Experts of a small language model.
Experts: 128 experts in each of 4 layers, 128 GELU neurons an expert, 2 picks a token, a softmax router.
Below are experts of layer 2 (counted from 0) of a mixture-of-experts language model. Rows are named router (the router's row for the expert), up (a neuron's input weights, with its number), down (a neuron's output weights, with its number) and show model dimensions 0-127. Each number is 50 + 12 x the weight over its row's rms, rounded and kept within 0 to 99.
After each expert's rows: "mostly gets" lists some tokens that are sent to it at least half of the time; "raises" lists some tokens whose logits its average output raises strongly, later layers aside. This comes from a sample of Wikipedia text that the model never trained on.

# expert 119
router:44 74 61 39 62 52 72 21 29 54 38 53 60 44 56 39 55 57 31 64 63 36 41 55 54 54 65 56 47 63 49 62 37 17 53 51 52 45 40 30 56 47 46 45 59 61 44 43 55 43 49 39 54 54 39 40 45 49 52 56 44 26 44 50 65 45 47 53 41 47 44 41 36 56 53 30 37 58 57 38 48 61 49 67 59 45 57 76 51 50 77 32 30 41 60 57 44 60 55 62 51 46 59 25 46 61 57 45 55 40 49 26 71 55 48 48 40 44 48 48 44 68 28 39 47 52 35 43
up0:69 34 72 46 29 50 56 71 44 48 52 32 25 37 42 38 43 60 75 47 39 48 39 54 54 57 71 32 39 50 29 21 74 52 40 55 56 56 32 34 46 49 53 48 56 58 62 57 48 58 32 37 58 33 66 59 51 47 51 36 43 51 34 56 76 42 46 51 38 47 75 71 48 43 49 66 54 50 28 63 46 51 58 61 46 50 32 57 41 51 34 46 47 24 38 43 62 50 53 73 32 80 39 43 53 44 64 62 46 64 42 54 63 52 44 57 67 49 48 51 56 34 42 73 55 22 55 38
down0:58 37 49 46 49 42 27 69 67 54 64 41 40 45 47 50 34 61 38 38 37 43 59 58 46 28 44 48 61 58 41 76 36 21 74 40 64 42 34 69 62 60 57 60 54 62 78 47 54 46 52 37 41 36 31 54 50 45 49 44 76 49 60 44 45 50 52 49 49 51 58 30 66 56 46 63 52 61 48 73 61 49 65 61 58 35 64 38 42 44 82 38 51 47 34 72 39 56 62 53 70 47 49 38 49 56 32 46 73 59 27 42 65 33 53 42 34 34 53 39 50 74 43 44 54 46 54 41
mostly gets: " infantry", " Infantry", " others", "acks", " ones", " Operations"
raises: "ending", "lock", "ities", "itar", "off", "id"

# expert 88
router:45 46 58 34 40 68 52 20 52 64 38 49 47 59 57 40 40 33 44 33 50 51 41 57 41 49 47 71 32 39 45 46 47 68 60 57 35 49 19 35 30 47 52 44 62 63 70 58 42 57 40 26 60 50 62 54 45 67 48 47 50 55 52 64 59 52 43 54 74 57 44 47 55 64 44 31 46 57 49 54 51 53 39 46 46 69 69 46 46 47 51 53 32 33 75 34 42 75 48 31 57 47 55 44 48 29 53 36 52 51 36 62 72 48 47 44 40 52 31 43 49 45 51 40 55 42 11 67
up4:47 76 39 59 70 43 38 63 50 41 45 44 70 38 53 54 39 62 62 58 43 23 73 50 39 62 62 46 71 59 69 48 49 63 35 51 36 40 74 71 57 53 56 30 43 61 50 64 30 46 40 31 41 46 49 44 66 47 52 40 55 23 50 51 52 59 61 50 59 53 50 52 44 45 26 49 65 43 37 43 32 50 48 53 57 59 32 42 46 38 40 41 46 44 53 50 32 40 57 47 34 45 40 50 30 60 43 33 50 60 33 55 67 42 52 53 59 60 46 49 51 40 41 62 63 32 63 35
down4:44 70 68 40 62 70 74 47 50 39 44 53 47 52 29 60 38 65 46 37 52 51 53 36 48 44 47 41 67 47 34 30 39 64 73 37 56 44 57 41 35 46 53 48 63 74 48 37 51 40 38 34 34 37 31 39 40 66 60 54 67 25 51 36 49 63 47 37 36 55 39 44 57 47 26 35 81 45 41 42 30 54 49 40 65 49 65 58 24 37 43 49 58 47 52 55 32 52 54 44 42 45 53 28 40 74 26 59 55 57 40 48 61 29 40 56 58 66 57 62 44 50 39 41 54 50 50 56
mostly gets: "pen", " another", "65", "itting", "enses", "95"
raises: " its", " their", " few"

# expert 55
router:65 48 69 51 55 73 45 32 48 54 50 53 59 71 80 53 59 34 52 25 53 44 64 50 67 48 39 53 36 33 32 46 53 40 45 74 73 43 39 56 33 56 47 39 62 62 57 43 56 57 52 50 54 43 50 50 57 72 51 55 42 69 44 57 52 53 61 37 66 47 39 44 26 40 59 56 40 34 36 59 47 51 40 52 52 41 45 36 46 64 49 63 41 40 54 58 41 73 46 48 63 61 47 51 67 56 68 53 63 50 33 39 73 46 37 35 50 68 47 34 53 28 45 58 63 40 60 57
up10:26 55 41 18 47 63 49 54 57 24 50 35 31 55 32 45 43 62 60 62 44 39 48 47 39 55 62 39 55 51 57 32 50 66 41 29 65 78 41 61 59 41 33 65 53 60 60 53 54 55 51 63 40 70 75 48 54 52 69 48 51 44 40 52 52 67 34 48 34 48 47 60 46 35 36 63 69 35 60 38 70 56 61 44 52 37 46 27 54 41 41 59 60 34 38 66 78 42 35 50 30 46 59 62 42 47 38 53 29 56 63 44 58 62 61 71 49 29 45 39 30 44 62 61 61 31 58 57
down10:55 50 57 66 64 48 50 31 49 36 60 70 36 44 79 44 31 48 64 59 48 36 39 40 49 48 58 49 32 42 44 39 42 67 44 74 54 47 49 61 57 41 56 48 67 53 45 28 49 56 45 54 74 28 41 61 44 46 50 58 25 61 39 42 60 45 54 17 60 39 47 44 59 49 42 33 54 56 50 34 71 66 40 42 60 61 56 48 53 40 29 69 45 65 66 59 37 48 72 64 51 60 43 83 66 44 63 48 38 29 48 46 63 58 55 60 45 42 43 65 51 42 52 58 57 39 41 42
mostly gets: " majority", "very", " considerable", " generation", " largely", "%,"
raises: "akers", "aking", "win"

# expert 12
router:39 56 66 45 30 48 28 48 57 63 44 59 56 59 59 50 53 60 33 30 46 48 58 75 58 41 63 47 35 56 36 55 49 45 46 59 28 54 51 29 45 50 62 30 69 63 60 50 51 32 49 46 40 49 50 45 39 62 55 50 56 48 28 64 51 64 47 57 58 53 62 25 39 64 51 67 25 74 65 93 47 57 54 77 57 50 43 59 31 61 68 58 65 45 27 48 58 76 70 43 53 27 35 55 56 24 32 52 65 50 47 46 47 51 50 48 30 47 66 49 44 64 36 61 53 56 46 46
up6:58 53 58 65 48 55 42 25 39 35 55 42 42 58 55 55 86 45 43 42 56 47 20 53 41 57 47 61 52 57 20 55 56 50 41 58 51 46 46 43 42 50 33 59 51 52 45 45 45 48 59 64 39 46 48 36 67 52 31 62 40 49 70 50 47 52 25 64 58 53 32 41 60 35 72 53 30 40 54 45 62 60 40 55 25 51 30 41 61 55 61 49 61 39 48 56 50 35 48 78 52 27 45 44 52 49 59 09 51 43 41 42 42 30 51 67 55 48 44 52 42 45 49 39 74 46 72 60
down6:41 34 57 61 52 44 36 49 40 71 53 53 37 41 56 42 76 48 46 52 63 50 30 63 54 34 33 45 53 41 49 62 34 55 23 49 52 50 71 49 49 48 40 63 50 10 44 44 41 46 56 27 45 21 54 46 61 56 69 64 29 70 36 59 65 62 51 39 49 57 36 49 51 37 17 43 59 39 46 36 44 36 33 27 48 29 41 55 55 43 74 42 77 64 54 43 41 55 66 46 31 47 66 47 70 57 39 42 54 50 49 50 57 38 40 54 44 40 62 57 38 50 47 57 49 59 50 33
mostly gets: " role", " when", " month", " so", " although", " manner"
raises: " she", " there", " they", " he"

# expert 3
router:53 45 44 48 53 62 63 55 53 59 61 67 60 60 65 42 64 63 38 44 43 53 60 75 62 68 62 56 51 40 36 43 56 41 56 42 39 33 36 53 50 38 64 56 46 52 44 42 59 40 57 44 61 39 39 55 65 50 33 45 51 69 45 75 46 47 49 59 63 35 37 83 33 42 47 45 50 49 51 40 62 60 43 58 49 47 32 62 52 45 71 53 54 37 61 47 36 64 50 70 61 45 34 44 59 66 58 75 51 32 42 45 93 34 45 43 53 54 54 55 69 45 35 58 48 48 36 35
up1:51 58 43 38 46 41 58 84 40 40 47 54 41 26 58 47 61 29 47 53 48 42 36 80 36 43 54 36 67 66 26 45 59 77 58 32 32 36 66 57 55 40 50 53 43 53 62 79 54 47 47 50 44 74 37 40 47 52 52 66 45 66 55 49 26 76 59 57 34 34 51 44 46 37 38 75 70 38 52 64 34 30 65 43 40 38 50 35 56 38 52 45 49 65 32 50 42 49 45 53 50 72 61 53 57 53 55 42 52 51 56 59 60 45 62 66 39 43 63 67 34 63 50 53 46 50 49 39
down1:33 54 52 68 56 68 38 28 57 57 33 44 44 33 44 48 71 48 43 34 51 41 53 65 43 37 52 52 46 32 46 45 43 58 80 62 39 59 60 50 84 61 37 52 45 40 40 72 35 66 40 53 48 57 55 38 51 39 59 41 33 74 44 74 39 36 49 42 55 50 36 46 38 56 42 28 41 50 31 40 62 40 41 43 36 31 57 52 50 51 62 22 35 68 49 38 38 57 63 55 44 64 59 43 41 56 42 41 52 72 63 71 54 63 68 50 66 54 47 40 37 63 51 45 55 72 52 44
mostly gets: " hp", " greater", "othes", " machine", " armed", " fair"
raises: "ager", "ted", "enger", "urd"

# expert 40
router:49 69 59 54 57 78 39 44 55 37 44 49 42 49 55 45 46 55 38 39 52 77 43 67 45 63 68 56 33 28 28 52 32 52 58 43 19 43 50 78 38 37 64 53 42 57 24 46 32 50 47 48 71 60 55 38 48 69 48 72 40 46 44 55 48 50 38 35 62 65 65 24 53 58 57 35 57 43 32 60 74 53 28 51 42 40 47 47 46 79 68 45 37 62 44 62 34 25 59 57 52 28 56 43 52 35 44 44 42 54 65 40 51 39 50 61 45 70 48 31 58 61 44 43 57 50 68 51
up7:47 59 55 37 51 37 53 56 57 44 51 68 65 49 53 59 68 45 62 54 66 63 66 56 46 47 55 47 44 44 48 52 46 51 15 23 49 34 42 45 50 56 42 59 55 58 40 57 55 71 47 70 40 71 46 29 71 24 63 31 33 77 56 52 51 67 62 44 43 51 57 49 69 54 33 54 45 52 57 45 55 56 47 57 52 36 44 34 65 28 25 49 28 59 49 54 56 28 42 53 59 45 31 54 41 57 45 61 39 43 57 56 25 33 66 46 71 29 58 38 46 51 37 58 45 37 60 57
down7:40 70 47 46 25 74 56 46 70 53 64 48 45 50 48 25 60 51 40 40 51 45 41 55 57 63 44 45 43 48 45 44 38 53 69 50 68 55 50 37 35 46 60 47 53 74 53 59 59 36 49 50 54 45 51 47 52 34 49 41 69 53 49 52 59 65 40 48 42 61 42 55 45 49 56 46 29 45 21 37 55 51 37 36 43 53 62 50 37 41 65 51 54 75 53 43 38 73 47 56 48 52 58 52 68 55 31 65 43 40 43 66 42 52 80 42 86 58 62 54 57 61 41 56 45 44 31 38
mostly gets: "ا", " POL", "ς", "ő", " since", " Awards"
raises: "ibr", "ourn", "commun"

# expert 78
router:57 71 46 48 39 61 66 32 34 44 43 40 56 50 55 55 52 39 49 55 72 61 64 51 56 35 59 42 41 43 41 45 56 53 46 50 52 45 40 33 49 44 51 32 44 57 62 39 39 52 55 53 52 51 51 56 37 58 27 64 54 41 29 26 47 62 39 37 62 64 54 45 60 55 49 55 32 51 55 55 21 53 39 53 70 55 40 61 28 43 55 71 30 55 46 34 34 67 52 43 57 50 69 41 59 44 53 47 66 50 40 49 63 40 54 44 42 56 33 17 57 38 62 41 55 45 38 24
up3:34 27 53 65 68 48 52 56 59 53 67 40 45 46 45 63 55 27 36 57 42 61 47 49 33 29 52 71 54 56 46 38 55 33 67 37 61 43 35 53 47 41 39 65 41 51 36 45 55 34 61 46 46 37 50 49 38 72 72 51 81 28 50 58 43 47 57 57 51 64 35 55 37 51 53 64 42 62 47 64 69 61 46 49 26 43 39 63 54 64 29 61 75 66 25 62 46 60 47 48 48 55 33 61 44 45 51 57 44 38 38 61 61 69 40 34 39 40 52 50 71 38 79 43 56 55 50 39
down3:30 59 61 51 69 35 57 46 42 52 39 48 77 68 50 78 41 39 50 55 47 43 55 54 53 40 28 63 50 40 66 39 29 46 45 45 61 50 44 39 53 67 51 55 28 40 47 40 69 77 40 36 43 53 55 41 62 51 54 37 55 43 48 73 53 63 75 56 52 40 57 55 55 54 34 67 56 29 73 36 29 39 51 56 53 63 34 50 71 84 71 32 45 55 56 38 48 17 47 51 33 52 54 44 41 39 33 44 56 43 69 47 45 32 56 50 71 56 69 57 55 62 46 45 18 62 79 49
mostly gets: " replaced", " orbit", " covering", " despite", "aging", " featured"
raises: "ages", ".;", "res", " him"

# expert 35
router:47 45 50 50 54 54 59 37 25 51 48 48 56 49 63 48 50 34 53 48 47 42 59 50 81 44 64 28 38 56 52 46 46 52 52 61 52 55 56 23 45 50 50 36 53 55 40 39 33 40 51 42 68 40 58 38 58 64 62 57 71 56 75 31 71 51 50 54 65 58 32 42 63 48 60 47 50 58 34 59 43 45 39 64 43 53 51 51 41 58 53 48 45 71 56 44 36 46 43 40 52 56 46 36 55 40 62 51 51 41 39 49 59 58 71 52 62 65 29 26 53 28 31 52 62 60 61 29
up3:49 50 57 45 50 43 62 42 51 41 36 20 48 52 34 29 53 62 43 60 50 56 50 42 42 30 60 38 58 51 44 71 41 56 40 31 66 54 52 56 57 62 63 48 34 78 50 50 57 62 59 64 52 45 48 59 41 35 42 42 61 51 41 29 57 34 57 59 42 30 59 50 47 58 38 58 51 52 46 60 52 37 55 49 42 46 52 27 55 30 35 53 73 59 38 88 52 67 42 54 48 49 57 47 56 50 64 37 53 45 51 72 45 60 39 49 50 50 47 36 60 56 60 68 58 48 42 62
down3:72 53 40 38 58 51 72 45 33 61 56 51 37 46 67 63 52 59 30 66 38 57 53 62 52 67 64 54 36 37 44 71 49 50 37 58 32 33 44 58 79 62 32 54 53 30 39 27 43 45 39 56 36 57 60 60 58 53 66 57 53 69 61 55 48 56 38 58 57 63 44 36 34 48 35 59 38 48 49 48 64 45 39 52 79 42 56 43 47 53 49 54 40 53 50 61 37 48 54 38 42 50 68 51 50 47 46 49 45 50 50 46 44 29 41 36 57 51 54 57 43 66 63 66 34 55 43 66
mostly gets: " once", " Methodist", " Indiana", " Sox", " Newport", " Washington"
raises: "\n", "”", ".\n", " her", " older"